Experts of a small language model: a softmax router, 10542 steps.
Below are experts of layer 3 (counted from 0) of a mixture-of-experts language model. Rows are named router (the router's row for the expert), gate (a neuron's input weights, with its number), up (a neuron's input weights, with its number) and show model dimensions 0-127. Each number is 128 + 24 x the weight over its row's rms, rounded and kept within 0 to 255. Numbers have three digits each.
After each expert's rows: "mostly gets" lists some tokens that are sent to it at least half of the time. This comes from a sample of Wikipedia text that the model never trained on.

# expert 48
router:137158124108117166145143127181195145120129149134141138124097126183133108128118153119173151149118084125135143120091146151137133102082154096107164106155095157122138104105153135124110109126151144129140110125081133075172167118077139130120121112137132157124114123177160128155157168108120124120161122140089107151129144134149112135136127127148152114134119135090129164134117128135069140073137
gate0:085100111136103143074090150135104163104106150154136148157174118109169132136140126147136128124152166135117103093119127136146120102133105112085117170106146127110139137107169138137141128115165142127093124137169141122160177146123168128106097123142100081177118106114102148143140096124119164131089113075107109136125117121107092150101159104114122100091129125101091126127145144123110173112165
up0:149156148134135104155171128150113093143127098129150104110109131136081184099159088118137148137124112101134115189105160088132139152144169150158151118158121125129104123133121175129124134110130141103145099108109112137075080148125104113115141121088133170084154159168144104133118142152136157113159135133101138132133087126136119066135131141158130160171144138160162109141152114116139115118101
gate1:065120130179122120086087122092093127149085138152122094101125115115129112154113112091156127148132118109131135138122176163129147141178128135103138140106106120125114099115111110095107129164136105166128080143123124154136130109114096170111114113156121119094145145116138080121121140116127120112123134140071155123112164131143131144069165125102121115149148173109149092169106125169149099105119
up1:092125165055151101153162175155151149129108119146102111190136112120139138131098107114117132130167128137112136133172164153115153138085166157142126112108113127169130115135086138129136117090095140161099172134124121105107131141129143136123137116149169158126130113130130182091099075112150129145154144107114080090114151136141139113108120094169139148113128128151091139125140119128140155132147
gate2:117162144112170092095088131110144110141099148145155140121162125108161162176128102096148138087131117103158157151102151091138133091183099155139113128128102101130145119102090106127123102136103110140136097115141142105111154129124134086118152104175136161115106122124152137123116141105104166101157115119088108139162171077149093117121125142100112115120098141142099118160121110106149133132186
up2:110128088118117135077103107158153137185129125116132122109118122117139131139188136097131140142148117079174152175138121094132097097150144144123110126132129163138107159090089120131131124104089070105160076121129119117126098124123162116168160144159164111147133115122167152147135144121128157155136120134077135107110128167151123098142123141086141134101141135113097150139136091154116153171136
mostly gets: " is", " (", " was", " were", " are", " has"

# expert 1
router:141149121114111189174144106134177146099135138077150153183130132166137088110128123131127087109133145139159110158149139128136097135120147135119149105187109144118147119128139089108108125115179157119149120150081106084154135097108111122157139076124150138097099112155146172116129147112125114130112102138087122139141117123127145110114125132134145116159150175131113186158123158103119125101141
gate0:097116098115130098103131115165087103157095127115113146120179147112143135157109181117108144116142106107123114114138136137116082100111133118083089104171155126125130087151129082101138147098098134079129138111158137152120137164132142131100137144115115082123121157107090127151106077130179122129124161149133143180096132145118082117141167126131103121124126118110120086155143131080140124111157
up0:089127109123121095086115109164090129173123143115120155113176149138137129142100187129116121132131106148104117106142119122106099141099152109083112077186137114158148098133131116093136134101081162069147120129171112172106131151146144138094125142116127099122132133152096177131128116147154135129102155151142147165116107130141109129119139100125145075129151110112111096177134131095131138110135
gate1:087155166133129092115148119154111130160136130120105105119117130126117155139134152069128182128124137159109116120143119094142143130158085182115083111112155126123103160155103126140118181170067132101141102128180131156101106162159099123148144162130109162085107103143125101160143139145118140156109094124145133128139159167100142091116138149159132163127104121118118116163127139111126131103142
up1:110156145187089096132127092143112129111150150144152092108146143193147134118120140101132159146131176139101083161131127149139146122141108196155095138138160120143124123141102140162123115193099177111134166103129134154118140167147120137121119165131100153127112112144130137125124153129112147117106106165131135132138108160132087112134120168124150163184149140124138159164125130125104125100124
gate2:147113125128149121117106174097088111136125147145103111113156116136107113129143157084174121141129146148148143114117133130093156161145124154127124113142175139113152094144144138120171123148107153159122139125164119139147115108105152132066122164147141092085117097122131100135095105132130108109166119103096167078151128160110086099113122166162119124115138081099141095167142145119179139107095
up2:111156080144096100108160118150131183136111094120162122139126134120186156078117120169130171106133161098092118156100109118171098125120158123116134130111130133149142151141138138098115128124103118107105127098156133113138122151155108117146134076105120138152119133164151148091157132118135129087099130127136091173103155097101119130146131114099117148118083199123133132087089110106135132129131
mostly gets: " two", " their", " all", " three", " many", " same"

# expert 3
router:157176177104131153152155115166167150118128145099131141150138074152119089127108167164128112088150108130155141124124136171158150125096170100114161110153093098103142059120142102115097135090184156152141114134104103121139113114139095124104110097151128122140113144104106158134098134113138122125143117139107140131136115143145171121128171100104128118138149112135153121154137106114088158097126
gate0:144130093114124108111129130129128129106112078074068102141147125115119151124101105136127146158149137089107105141154137111166122155137136170100120156148117104154159149129079148103104145139089130124132116100108133146114165134130131146145097143148094098133084087075127113146143104138118152121143148153117089117134094150126098149136127203142085070128086125134151122143109141145120122134163
up0:108150124144129135103141144114118114090143095082065117118145121147118147124101113111122166172113129076104107129139127102160127100129159172109125129126090085138187144145099118119086110129115116124151130112105132166108136128120123140131154149139115123130106112083103125158140100137094111123139148125134151150158101145114124153155142152151091076145056147131107184113103136119125138127183
gate1:122113121179103125116106189147135111097145103161136134094131132097115132121108084128112097163130133133106159120117127140116134179143086120099099163120138134159151130106147149135158161144103138136135164129153118154106136115128164130158161158109143090091125098163136127107100123074100155121134162118107125142099183142119088113151118114170177120149169157161132133134135134161148099146110
up1:117138099112157107090144095117106099138144104121144158107126136119143096118125151139137143090134150123144123142120129087155122095145134119148158112145147162089142124142114128122118061138117109114115123140134166104137113116135086135072109127085104130172115096104170147164112087160165102127129093148145103115111066139136108142151150123084099085129087107115101066142129151106134126105131
gate2:142143150158139119117152147125107161158138155140129123146097171092133159154154146160129125065118092175134143081147141116130153161124083099137106127108121135157133146106124144142142140140142104098143145113114164157105067108088108107095091129177112138108115119121154119132127116167099089104123111166136097143165153120131075163142103147095099144139135119100142113133093123135138151146105
up2:152115118128114117115104107141126117108091075122127145137147061191148126115099130130118103182116169117117099125154125147123082125129157156137134092152096156074111139146099145127134124106146143158120110124152146116115157118167167120159141099099117119150118129146110150121132148062136119150129154083145173135084099128109160095140125105117125102141095125155133134115169148105162121117128
mostly gets: " there", " due", " returned", " return", " order", " able"

# expert 52
router:166128146098131173147128128151178152128119140115177104153097159104108123105125158124164119112113099138150136131109145130084110128104147138110201136125083160093126077125175106127102097130154193124187098110105092123154124117107136096157116112152087165130121116147139164121146129105121141102151113155135123099111134124122120103132140084137140143156158140144111153115120130142130127140131
gate0:083136102191143090110089129127092073096138092139127107130113159148140136094131128140123123146134131130122083124086153102135127134147116148139131131109088104100164095106119127099110123101110112137107133165145133143151134129162137140110177136126111077131117112142196164127124134132097157135110143062138139137135149135149120099092141097096139152106108123171110093121146136119150088157132
up0:146121131123131108144127132109168120148110129130152119118125114116167118129129131139124087156104102121135119096143161109163137121135093118124118127127179150148165175118113072126086113143150115144138094137117162122154141158116100142094151160160093129075085140114137151148180129115142109146131088121158139154110157188166122149142129126104097092150153091135118155156158085085140119136167
gate1:154105139145148149126167144094097143126126136177135124113164120112136170091139103130126153111124137103122088108148141119123128134105118158143151112101183122110169109141155106158155139100067152142104093127186148175109126147122122141090138148141106084139103127140129117119129119167098141133156162105131130140114130152127094097137182144100125133108165139130126110088119137135110200125091
up1:116141158131144083133068140158153095124095140136157112131135136116120126157163104070140099169125102122131152151088117138128139155155125087129157154129110120111097091119104159072110101150123118111129126142108091148124127116142161092128124111114144180142148138114130119121131075113165140121097069099148134116144164134153088102122078135126100102136123122105138096164126114139155132148163
gate2:136100144128136138151118120117139107130150119088097148071099157088106107106079130132118125131135141101117133111105136112146125128079085146111132148120128152200115117152143132135132176108137128111145130105074080144179107123170119123134103096120137120122125102188156101130096135106115122158153113150126090146156111130143157125110172113152146098137122131177110109162088116137100135113155
up2:169110134120111095106113115125148141147136087111119168103110161096089093110104115123128121124167150120110128121126128119118125109078098147109140165124149122187126106189158123164157160130151131117129123138104080113165135119147170109109097136084130117130160127156168100117088115091129112168143171131155118139113092101116136143094177115149117122140135139166116142151117112090155120141153
mostly gets: " the", "The", " The", " this", " This", "This"

# expert 50
router:122139122100109135147127103147141171094153155104154130137106161139111123130095105149130139139130104143139158189129101136125150114127170117119176090116145139147162062166126112166087124113172158117118103123098106095124117110121115119158121124121136122079135138140132130107135131075107096144111118145176100158104100082144163134112136084118158142114124115138106153093137108117128180105161
gate0:101114147179163111126111152119114106168107125147134122109102134099157170094150119137162091146126138138166083137153121082094173137123094139108110142124148156135089132149172124148155162155073096178167103142135140133121103106090107131131151188108117104130159135116156132143105124098137134138123154107133124180098145125147099141133136106149143118153116118120107129134106154134160120136173
up0:122140111075084109140141113127138131098170119114094121138168130153108108150129137094081171115134149118087151117088157175170101140138132130143145103125101109115149166126131139101114087087182147103103146124130125108130125161146156121138116122157168152092124111123126114110160131181111090108136120128111129056115140109122140093129111122112103147113109145085114139115136105118116147127076
gate1:122122099138170141155120107157175091145118125122127093101118164093128138141110143150105132123081154138116106132132131128066153100156098163127127138170160126132156122108138143147153159126120157139159112098130162117164129148123146135093143133148124172190114130098135073104156128129083144129145096143078167144115134169101139124145112182112117145171112139103129164124137137118101121126127
up1:131179144135129131123098155074149152117152112143099182105136102126154129154152111117160118143127126135121135143145124107111133120127090109137123153117113114096088098120165108136109110095146107103106131145109164090085090108125144098140164085121124118124127123109145133151111111113167158104110127119160124100124120123141146162137165092182199127110165102176144101146131125149105162127175
gate2:091140109135109116106068135114131165151100099154105134111179152101155140121138101114113120153165147114144114125112130135103187161117105148155106166132123176117129097128145158130124139141144106105176148106134140180128130145150113109142149141113141162145107091130094145170143123122147121200102173133095104114127137120101142109139144147129097122105122109142087116164148153098164146157116
up2:140095141117160112112138112159148078110176165123130131171089066174140110132142140143148121106113144142118126135136125089142109099111143094108097123101172114172108136127112102146116104177110132151082109158122137135146150098121167152129134099149118086126100137130137100111083120146106157088162103139145118139181101143155133117128139125131132139110127146119159127086097102157092121132160
mostly gets: " American", " York", " London", " English", " England", " Democratic"

# expert 26
router:181117128105138158149147103148157166131122148108162130145111138132140093128110164122129106092105116143171121148103165172098124124064183142085154107123118133120117108139171114118110091151174155138158106108111149117144128126122085112154132111152117165132105141126164180124160124091116136089173091116104107144117104144134094105159139134145165153123132111165130132144136145111117150137139
gate0:136116113129172143087142145140096153099116106123090109125114165123142123122143138094093134107106132130150119101147169123125148155157121153065114163125123115172122115128107154147118093150126120094121163150084081109154127132112083166113152136126146177151150108119124134098157080134115094129105109120150126139131162129101133176144149085128119153103129099112141148175151114183146123100109
up0:125118108142176154091145141132098151104147115107094118123120158148151124128152126108095128089115119137140117117161161130133154139151125162064137165129127121186103125107095144143120086150118120094120146142097095108157134149106079175124159136105164164148169119126111123081152083117140113119101107103136112145142152130110116155134136093133130169104135089128121159161146121177149108098145
gate1:159123131128115127087156109157116082149142103159159108110131123105088182092163084148122075141133149135147098142123165142101154122123107108103105186113133165156152120167142100158154145134123124163076142150168105118115090141150136130118133140118101099156126104131132123123130075133137096114142155143104094148130135117151122149131068123178117114125130148103125102137132114115131143093105
up1:151128152128182131101148153132115132132106160144150144129123080113124090105173100141122106170114112176084158140126124142121124143139158129138132147157135178116140139124097133107168128128123137135115127137190108191141125121139146146163080102121124147141132156175108165129112115161101086146113154136137125110141128129120104146109094134132144159159108165160108103143123111052136152123146
gate2:132135107117140168122120108105078107110156114140142102110153096086141122104135143137126144155072140111120116106154105098134129132128080116150099126165153125152091160149119152127134181144099122084081168075161127156108101119160184139118147149129134116100154112142134108140147104117137132115170143122153106131140195160115114148141135161178110148117138104139116163141134118116138103131154
up2:143146118116136122123108112131118121151150113085119117155153118137137153085166088123111096176160106102157064134130118157148137123133118132078130130122130146151117149125114085115108118122134151143116119150109119132138132126205126152150122139155192148158119173120089146118140107083127140121166144138132135104119152147160122107114140153166136158118167139109140108108173071115168096154134
mostly gets: " a", " an", " every", " another", "This", " This"

# expert 12
router:147141182098145144142119121154124149125126120111139131125094149135120105146146147144145135170082131118143124166152136135143157101082183131128142139134124105085111118075135119149149122124146124139127166130103125126084120088132119120131145067096133132122090129164104131074192114124150093148084125136113141118182148107130149098133136125114152088137146105121149151134162125102077173118131
gate0:111122148160163146099142143138153113105079090145121138146098107106127105126096108098148130125109130176139169190132146109143096102178191127104122126162129175165126144146139163095077164176112137153177123145130137135154142160132141144132140144107133122104125123120138107143131109131135120142154140143149112150113144141149111102076085159105123121117151154141146159128167145118136089128138
up0:136138109119104099141126132100110113162177176111095103117120158151120176160133151131120119132195117115122110090118132141134151158068110126136132121101157104110112126098077099141173103107153116115085128096119110135117099093143065106131094117163129125133129122132134131127120108132144139112132081120130151107126107114138166179159173089127096146137113091124122109144107125139107160116104
gate1:158125110100130132082088122079131090133121161147101162142143143101106085119123158107160132134114152127126113136110088079114110159126104118171117117138142110152194169096093130132136169145124111131147131133137148130114123174141141144162117111167130092137112140146136107104114080116090142166144151113182171125117159140112116094128088120116135122119105147144093142144137169094121111134159
up1:108141122157131109138177141147108164140127088111159089106104122118174159140141083146104128111139110113106133149147185158143130109122147137117148133094099120101075099125140122123138078119126137106117129121115111128156125078133118104092119151088128146132152110092090139159131173137157123087109132151088101113132113124121143163107171133137124140142156092124173126093147068133144160119098
gate2:103135132116094155115121107145109165136128129120099123080092133153101118108111130126131150131130154124128141178144127090148173117088085152097115172120120125136125101151125134134143124122152122134158115166141130158165122148161110106148144160153110147197148190181136088130151125128157106141104119132150103092097110124103108114147109144138105105093100131154101141153129187128132089109102
up2:078098121120080143089105122144122182121142085108130138096115140162085133102153157137146173111148172144117135164127160088122165093130113130116117173124144114126147108130127124120167125136156110109152079142133154135161145136156138141141161129135134171166145154159134086130145135110121097170128132106140131100122145110094109106143100155143130124107109095117102146149152196122126126113095
mostly gets: " W", " B", " N", " p", " M", " b"

# expert 17
router:151123112087133152172127114186172148125106136105131123169120144167150133133094161115147130095130129137163147132129098118139136122101126103112163099191124158090153099128129133125135079124187139096146111135121088084128122148118127066155119115167151175142125141164121156151142120097100096119131146131117142120126138113156168131131142135142162124149135124123135182134102110146101145154152
gate0:100142084125175120112137128128128116100158100135101111115108123124125159127123100152170140153115135153152133145124124122126118124139088105144129138130120140122131128140170119139131153093106126116121118100165134137094126149157161162123161163119094183165127156156181150134135144169187137098118134150119121159142130159109119171132103175129071086122124109091103140127102102135191123089154
up0:146087091134129122119144144121098119162084138119147143112148117152165163127101127142095085133126148148092144112135158139121128085152154125119110111111150094149127114113108120120147102129118155144125129106081172118125116095090130078124108130153129102113086115072087145145094120139065132148164116124117135068131173128140117152123152119096155150138143159129109086110097156131120151143168
gate1:135117087137154160130111098099135092150077129111128113127143143166125170119110115177149098129093130105120151113071138150098123106170077127142091157138125110128129137141123145115153121176142102144129087101185162128112137103112137166117153139145127122170132100157124121142147154180124118164156098134153121127058168131131148124133116099124114104144130092123139143132124158131167142120128
up1:125134168138110087175081136127129161135162145140112132119135130121166097142131147099107181126127146136124092152164116134176141128098154142113183107124102117144140112107117102145101152110096119135111154086088149140148143146130135101150138131090164125088107155085112164137090099085103125101125132144120128117171101127133111130095170152129172124119179159135124124128140128160090131109105
gate2:132164138123150119141141118147125109152156099128102137076140156100138138144161115134152140130174114166131120147108143128084096146121109161131099128129155107131132117116093117134156130149120090166136159087131129112175149130144162160127141143126131107105144156101146095126163146160143182164086101140163135092112094137135150123121136122140086078131179096113167141150107144140167101096168
up2:123145145141145108153118118144173138176123115102138117073128152121141138125172112122126175132162138169115127119103141165096071141123166111118149150140106123154099114135114120124168145148129091127110137103144115088164146130137175126106127128122127113126116141083172128140147119166137188151110101107153147108136098125108112106116134144118083124136180124112151117188118151155117132074153
mostly gets: " his", "'s", " their", " her", " its", " more"

# expert 56
router:150167144110116157174125151145170125140120181076154126158101120125117112126117154132100115097136133133122122139093085154157085112088124090120136137161112120079138110106149133124105121078174143149123108162098086106103129144134104105133110089154135160109124144144133143162102144112109129160126093128104125167144098131178144122120150058137116106125128130138146112125101116128084132113151
gate0:118125095146107151132134100146115116136105094160127135182123121136077153122193143152139132171127114149095115130145120155121109137127126110137130146092144155138091146112115126126129112112122095097140107156172109161146120133137120085113209182148065142117127123128187144124146086154122156094112114139133158118090130138079134111128089104135106129145131143109106115139119120146096106121142
up0:093130122130110149128166164133131096154083132117099127156141144128115107130160163164129143137130121112144168111176110140141129116135133121109125185141140138117097122115105162127110102132102147120111178156147150136097109141114140114140203157146107126108117109153147130093097091139168141136150127153165128111133132154085147091150103083167115174163136099154135145131160103123128143084165
gate1:126155141163117135157167096101156135131117134121112135144159163158102146149125132104129152153120091108142122121130064074147152094157110095138106120088149096144100107134160107169156139105105165131147114151122159151119125104135137094116147135119085107128127122111124099113110142136166111132121133158105150152171134104080128116145079089154121119086083129157124126105133126151169077109120
up1:130108122110121120125079151123079136120127138143174125096112096108151097094096105126124116112113147158124141116110179194096096168119116157106156129138095148097165161123103148086118123152153084144109144126144112121132146150115132158128098113103163146124112149150136158148133139106086148127132125123138102093073152128159139145118174157096138159164180143114149144149118107118106153135131
gate2:115109109141120164080132149093103118163121142161106134102170183104140168152142107153155085118116117119113098087137121128148167148167126135087128124133127132124094167114132117115075111109109123146171125075138182129103154137143129119145102186101096122121136104079128133125132116114144135132109105106127144146154134149115085128097100147130129122164129118086087146130139099145102123163126
up2:086135094087136153140199127136158113136161126179101111087152152139116155101092148135122127123109108132155077111149156141129128144154137142119178120147103117127119148106133124110088072183120117168139118120127127131143121099119104128119114164146104120102140114102132105155098114097121152166095124149144104095131169124105113170131129106133149112155153128116113103178165092119112154129139
mostly gets: " made", " found", " built", " began", " took", " announced"

# expert 13
router:144152148076091164160127132141161148115172144116158181128105136142130090129108168157176120168122098109152130131142154153117157123086162091152141118122070107113108120100144104155107094107167161143146115154093097105121135134105093133132144106107126138130100137158122148111170172097122124120127111159112147101124138121160165133116123102140145132143138113115111132147133119141059135143112
gate1:119133111213130124127089105112092127103181106136119110121174142077099096136112153155114136086123130108114124143160152125165144161120129138144120162123113132142118128147172106107139147124088106157109145103172120121117091117087117135163082153125138112106155158088127135151158097157135175112117115127116103180137141157099101162141129144138137143124095149108140146159112104119119116128126
up1:156153067101134140134144130146141102113127086132070134140118121098151181144145142115150105124096104146162119104173180155167108134164172111151138145114134151180124115157118153122092136100128118148128139140131153081075129102142155147123146147119157127149144094125099056156143134109124147124146077115122130125171123113117117115141116125130100173109104130136131138148153136119136115123108
gate2:117090123159109124146092122137126082146096117162115116099130113151143119158150163126108131145103092136175139138097130136174078164101144121126108107135121102152110155101116120128127161139110161189132096146112108129106120128109115164130145134082147163111116169133137108064129165100147187129122156145118147124133140132131151148118137118102156119149096145163101125122101114159179110154158
up2:143157126100147129114143143107126172121153133106138135176121129077102143083101087123148124117131160132067122119177141113095194113140114134122149154124142145108127105163151135135129109121164098070119164097146140119132142126130141098120118121156127080128119081128107145192122093136098095128141108136135126134139130129147103103146125123144107134097150114099170134114160139088103121086101
gate3:101092127156148134108125134114148162114101122092120091098143125171113112136185085075131168133107137138102150149174132186138150170119114122098133119115115162123159131105142153108116125151120153108105105116093138081128130162128132118122103168131179150119163134119144141108151128116128139138139087124137168109102100089153112141134117132124116091140120144141088102078149112153106099160103
up3:111118116158135147120145133120138153132096135102118103103140097171095098147165094097097120154141121157111148161174140112106139188149118105138129124120101146084137125138114133139126121121117125141113128123092114099101162147133131128119091156118203151112122128130133147142124119160133135141159117152106176117124090131138088163128105108153132070131128142171116105109145105189060119156123
mostly gets: " ", "S", " D", " L", " S", "R"

# expert 30
router:177120176105118155159125098181153147106150150114167156132117154114153122136098141113112114132112106128158133148126161137138130101083167101142156138126121126108135094118171120172105137107159141132134161141111064111147117113148109129103144114126132108091104118166119151066150143086117155150094090107107139114123110121155137094114155063117130124139134132136090140143157129105105144099135
gate0:138146122141116130143113090084144129181092140153144135197097114162147106101110155123151110092121097085124138127107156139134114123086125115109076107136105131103099155147149128177097129116146096137155146081128143127147130129168165135142104099163131138121137102112152137144081158119138133125099163100134128114149166162133123150136106109078154145149134115129135114161136146141089089146163
up0:156154090154163138114116114093146132168167163144118140150101120187140150121102142119124100076108078065126147147146179121075105142107100113122095102146075093090084156160107134137122121111122126122130136103116131115124143138148126134126134119149129133131132126124116131130100184121141137122114127098144110131116143140175145148153120145091151148176100149124161151155134137115090100149142
gate1:177095113149108121146131141129124135176141133151076159114137110138131161136141130125123123147104129122142107167103123126130093158159060114095078146172139096138165105143129157167170109093114107145094120123133150160135100187130136104116113163112140109118145111120111092111127151139147147113117098088143141127125154141085136145120136186152132128131125143125184145170121137158156119129110
up1:161123098149097134156139164126137127088142153137113152100127097121119151146122112148117127131132137115158104152120133137115086163132069119113083157165127127144113112141146158170161103095125090124099104134147115136159098150109148104117104149117151078099145130117130081104151188131118149126100099073163156120113135116085154131108132175149122124147136132113190141155113129148166135118119
gate2:138108131130087145101123106121104134108100137130159113110126138148146150145164099120153180158137114130129121126146086158125122162133094167092081134121124137158150106142125126129088112117156166086122179120115109085149097150168108126154131146139106144114144125082158115166172169129120091124112106146139109118145116093127109120159156112170094153121081117130150140099091143105101156170119
up2:114175124142104123133148120156127090162146134139162160160128110068112120134137091115145103186102118183166141130154113099141124109163126137110085164148139107136131113124127100146123158129115096140132127145127095125109130110112131145127130130087151169114113142102107137098084132130131124144147161102108105142095077113124097102083109136070108133135126189153106130160142136117094123111161
mostly gets: " K", "A", " P", " I", " A", " E"

# expert 40
router:164151136083090155129124106183193136128172171095144129168110156157133118136102139133145120146176092118148105132114112149109135093110145105137118112150093127118141097111141119141124083117164156133131119147090123102146140135114115094147115108144136166118102137175106121144136158087105107148158107154107118118122114114179169144138153075130133114143144125133120159144131118160081145112113
gate0:121142144114139081061115145098123104115142109146126090095156146105141125097153112095133110121133128137132111153139169169117112158145090162130100125149159093130161107140160133136143111135125086126114141170117157155149130099105101128084135133137107100125140152127161114152134089142145107129138068131106155118131135169133203129090102136134121171109125159139106125163134127091149087128139
up0:128119130149112156152130139128125115118128137094166192151122109131117115141097125149133149108150116105110138090123119112133119133101143142139148133134109146134075163101102117108127131115108193133134108097133111135126138151182124125133116103096162134092159102120131152096116177129107149117124218092151140126149138113105089126137126135143088093132121091163146082140088106160129179121107
gate1:106120112121124167093106128105132110137161118129080114144132152109132111176159155098148130093121130134150154145152135130175112085133114142128087169099099189179110127139131110146096120098128118142144123123124142131144135149139072163121155153127145119117132113109111122103140126178149170125117154079135160173154129141130095081157130099131105135170121117110144150097075133122105110158121
up1:122129138145126089153127115140111134124137126127136135109087096156098174070118159145126137148125119120134093089103124130076160170143153127130162092142127053114118142125147110122165131172141151093127121137112107120112141104117176119108095131122110146133129152153139120155114128099123119136096083181090069097092123156137171139123113149122172135103122137139101111130147134126149162144154
gate2:117116162168142087143120096147098136072116161157095126109118092109118142117173133121147133163157153128128144108115115096154138137143070118166120130128080115129089131139139107096114128152140130100134147105159211158122107117125130149106129130113100130097163149165117154144118145110105125124117115142143183152109116095185141131159128122120105137073124117135128158120146133144122144170104
up2:132119105076107178106147170127125129125138120124135154107121120173147118110092125149126127146133129139148130153113148093118113124176097125108169125162186152136141156140181136122090135157162127127100084169120069136070135084124120128149109160105172125119109151137144102105136118121099114152147117114107085081140129117103127136113142159176139100143086108112107135139113131134134122111146
mostly gets: "In", " In", " On", "On", " well", " later"

# expert 34
router:143144137076095166168128094145174156092195144143144124127091137139123114131094136139165128150145114124158149153110130163103151099128174138143153126125109134090138105125151126153087116099123166135131113142086085118139151116108082111135114146113144134076114127161132126088123159112102120144139132151136116152131090097153156132107164087110157097132149111123119152108146096132100159106103
gate0:105124095147106132131164164165109127124124117130176100108176116174166134121131116123130115090105098136143107099115124141150119117120155140154119138112156152087135129116120127130107138150118089122130134168164111125155090112171146107121097149065070123157133129142111139105115106129146155130119104128115185171105136156077157104153126117130131154121096152150146111080133106122098112073122
up0:124150160100135169127141111126096150117155162144066122179092122093118124178119144107092161128159159118111134140154125106111164101139110108112116109116142101152128139126154149139143133113115160135142134106120141117121118148118125181147133141149152142125078121135141089171128117133132092123141126131143028060112120097150087117108140131125131133099113124109121153144098155147121142142111
gate1:154115129179150135106150121096119164171130100129090147100154133121126170112161126124144109126150147149131145091135098144127125122108132126153103161130137114113112166149129120115106178122046132116088124147177127115113092188101128156124135156096139131145148155115148155149138083161171130137097152106153111129108157119104086111108162165110110156122106160122109126109128105123149140107132
up1:176110132100124142138137130105153156138102127156176123164118111130120125145127169098152135144169137153099116158123094142119156117128134145173118138171112109143130187149134102098097169075092121101118181149137169137112124164108163125145130146184184128184133166131123142091128144140134116115122113135111140113147118094139117123157116126168118133100158147152134151094157114126114124121143
gate2:133109150144133096094129146116109082144085115180130118143160132073121087155172129137147127144101118138131090147108123129127167123168133105096114104164119105112165174156110109127134163087111116100121139054153101116150127105135140122102134120158152148071144136116114121105138122124161143125132110176168127110117121158118112132124166130147085096105115151137121140127123157138168116115094
up2:118164157122127149110120144130136138152180185067144135119166170142183116141151131150128120085144142124156107095108121121164150111138089137194134136077137142153085146106118124097113097140103144105139127129161140136143098114110138129137125110074125122107144109125133133107107115138145101132091173105119109128118139093104154114119166111102108151157146087152113126137138167161139098113135
mostly gets: " University", " US", " David", " USA", " King", "SA"

# expert 22
router:134161126090099158146149116173167129122155148135160118124118125151132104129116151114163124142127134132165134122110113154078130099111174123104143152150096140081112121122113120085139077106139157148138113159094130098178135101119107115169083130113118191094110139172146159134138152127129105132147121142100110141151105117134120133154171071121171116162144146112148168138102124123116114120099
gate0:103134090183123092076106155121078113136144109153100119100140133090130153123150141153113119152139128111148104139145113159169139126163134082135103131162102112137104143142111113160127124155164089100092114139126101153128125156086133202135130114115146099101089118130115161111136127131147167122121114122141090150138154149096111136130107149123090153115099151151119115098105143188117122099107
up0:183133145074146136151107121133165124104106135115147145141113125141121096143122115072146127116128107152154165117122144101129147146096121146170138133109150172093122119135117156127127125085106150160154133124122183133114114092164141038124131111114091166147152130129132097088139088096078106113128114139132160110098123132176136110123164147123164117144127110125133138165139160115113130129132
gate1:073112178142118088131145143133147105124126093073163164146136112188160139146153102096164106097096142086114125134135124121109112146120185107137134171124180122104108091178132116103130119075099131113134119152156151134092160148137089120133111154109117134127157105125137091115117143151157124123167144150121115111159131139108127124106095129093160147121154119135154125148123131112118138154146
up1:158137094126142109093139164109126179132113155105124120139150129105129117130143113178127100153111122146134183111141158148119084110105129146122100066172157196112162167103127129107105109125109111136148117107131169082146152118128171161109111143152125141108116128083159147137169084118129142180122137100116125130121124116113100123110100146154109136144110148166122136158107128106110164133135
gate2:119085105147115075103121130148171106156132119132125144116163153141126106153110168160086166141122137112136092133153087157106134085105142120132102114148110143142137137107134109116126076176119187147079125146149150171131149096148113142113131101133089154134137093142135125072147127179127133128176130154128110112165148165115130099099129117110145141090134131138097119131142158123125095138107
up2:116096100132079073100112127153160111142136115112120161116149150139104087148111156149084147130097133120151083119168099147118135096116142127155121093145107133137108117108170122131096050150119173158131100152132103159131110112136108124110137115147092136156105087118110104099136130165129140109172138154155106091177167157110112124150147122101144135088149129123118107142147134122135113105143
mostly gets: " for", " in", " through", " with", " by", " on"